config = dict(
    num_hidden_layers=9,
    hidden_size=192,
    n_experts=16,
    experts_per_token=4,
    d_expert=128,
    d_shared_expert=0,
    hidden_act='squared_relu',
    moe_layers=[3, 4, 5, 6, 7, 8],
    router_score='softmax',
    normalize_top_k=True,
    routed_scale=1.0,
    balance_loss=0.0184,
    balance_bias=False,
    router_z_loss=0.001,
    init_std_router=0.022,
    lr_router=0.00177,
    vocab_size=16384,
    norm='rmsnorm',
    norm_eps=1e-06,
    tie_word_embeddings=False,
    optimizer='adamw',
    learning_rate=0.00301,
    beta1=0.9,
    beta2=0.95,
    batch_tokens=[65536, 131072],
    max_seq_len=2048,
    train_tokens=740600000,
    max_steps=7640,
    dataset='wikipedia_en',
)
Below are experts of layer 4 (counted from 0) of a mixture-of-experts language model. Rows are named router (the router's row for the expert) and show model dimensions 0-63. Each number is 128 + 32 x the weight over its row's rms, rounded and kept within 0 to 255.
After each expert's rows: "mostly gets" lists some tokens that are sent to it at least half of the time; "gets" lists some tokens that make up at least twice as much of what it gets as of all text. This comes from a sample of Wikipedia text that the model never trained on. Tokens count by the router's weight.

# expert 13
router [100 148 165 193 115 133 102  83 135 146 188 147 114 133 131 189  60 132 113 144  81 150 102 157  59  94 122  87 106 118  99 147 105 155 149 145 129 137 138 124 137 113 111  97 181 107 134  66 125  91 125  95 162 168 105 150 101  73 160 128 152 117 107 101]
mostly gets: " of", " their", " over", " new", " about", " its"
gets: " of", "0", " ", " the", " to", ":"

# expert 6
router [ 96 140 125 169 162 154 122 107  95 170 137 115  86 121 116 175  63 148 137 162  35 186 110 158  51  62 156  98 110 174  82 121  75 166 121 148 102 107 115 155 153 106 135 104 150 123 141  95 147  86 152 112  92 148 110 171 141  74 131 191 166 115 104  82]
mostly gets: " of", " other", " about", " where", " new", " American"
gets: " of", "5", "-", "7", "3", "4"

# expert 1
router [124 160 167  89 120 117 133 107 151 165 156 125 101 121 145 205  52 112 150 154  81 122  88 101  57 133  99 163 152 164  93 140 136 181  95  46 125  66 164  96 154  72 211  42 133 128 119  98 127 180 102 136 168  94 108 120 142  64 129 117 131  96 156 145]
mostly gets: " and", " not", " they", " but", " it", " he"
gets: " and", "-", "1", " to", "2", "4"

# expert 15
router [118  76 112  84 121 148 140 126 136 174 110 107 139 139 187 216  34 117 106 194  91 110 113 157  53 135 168 120 153 103 127 138 107 140  80  85 170  94 150 129 156 133 212 156 143 124 114 146 143 117 188 159 112 114 134 179 139  72  89 119 136 109 134 122]
mostly gets: ",", " and", "),", " but", " June", " or"
gets: ",", ".", " and", ")", "\"", " for"

# expert 12
router [ 53  97 188 107 106  88 140 110 115  99  86 144 154 118 182 164  26 150 155 116 110  94 122 141  96  95 111 114 116  67  90 150 162 150 136 130  89 189 148  71 117 101 201 131 117 118 109 113 131 190 139 107 127 108 138 167 151  59 141 143 178 125 145 127]
mostly gets: "\n", " one", " three", " ==", " four", " "
gets: "\n", " ", " the", ".", "–", "9"

# expert 8
router [126 160  99 147  59 127 133 145  82 138 159 144  73 137 117 144  61 174  77 169  61 112  51 178  58 106 186 174 125 103 115 173  69 145  95 101 142 149 138 123 148 108 132 104 159 117 157  74 141  79 159 186 128 112 188 138 142  69 143  82 124 120 148 178]
mostly gets: " by", "==", "===", ").", " ===", "\"."
gets: ".", "\n", " by", " as", ")", "=="

# expert 3
router [161 163 142  99  54 102 135 167 105 117 188 129  70 128  91 150 110 118 134 149 164  65  77 123 104  74 135 156 141 139 146 203 151 107 129 125 151 134 188 164 150 131 154  85 165 156 172  54 120  74 110 162 110 177 162  87 134  51 138 114 141 146 124 125]
mostly gets: " his", " f", " most", " this", " sp", " h"
gets: "2", "1", " a", "==", " his", "==="

# expert 7
router [153 169 134 107 109  93 158 211 142 187 159  79 192 121 110 116  98 142 110 177 126 126 136 166  90 129 148  86  72 149 147  78 155 182 123 150 181 153 168 117 188 145 129  85 171 136 175 116 117  99 184 101 161 142 120 139 129  55 149 137 142 155 113 150]
mostly gets: " Al", " O", " New", " John", " Le", " San"
gets: " (", "'", " \"", " The", " A", "/"

# expert 14
router [110 184 123  71  56  95 113 111  86 136 167 164 152 120 132 116  40 170 109 130  90 112  78 185 122 140  79 156  87 100  77 155  94 129 145  83 132 137 161 160 170  67 182  79 127 102 136 109 118  88 115 163 100  96 100  95 141  44  94 108 150 155  97 148]
mostly gets: " in", " used", " made", " released", " re", " served"
gets: " ", "1", " in", "9", "2", " on"

# expert 4
router [116  95 138 156  64 130  94 130 107  86 144 158 160  75 155 171  46 179 119 195  48 149  95 193  61  91 124 147 147 101 162 134 151 152 139 123 207 167 123 102 161 161 126 114 147 103 132  83 135 134 180 120 149 143 116 122 182  55 129 153 121  81 118 152]
mostly gets: " was", " the", " with", " a", "=", " \""
gets: " |", " the", " a", ":", "|", ";"

# expert 2
router [ 94 125 114 143  82 154 164 110 106 110 141 175 112 124 133 127  71 129 134 149  84 138  81 185  69  76 133 105 146 213  97 139  96 188 113 153  86 143 171  85 171  93 142 106 132 130 200 133 135  77 169 133 187 144 138 130 144  65 132 133 141 106 106 144]
mostly gets: " more", " only", " first", " have", " new", " had"
gets: "-", "|", ":", " (", "s", " first"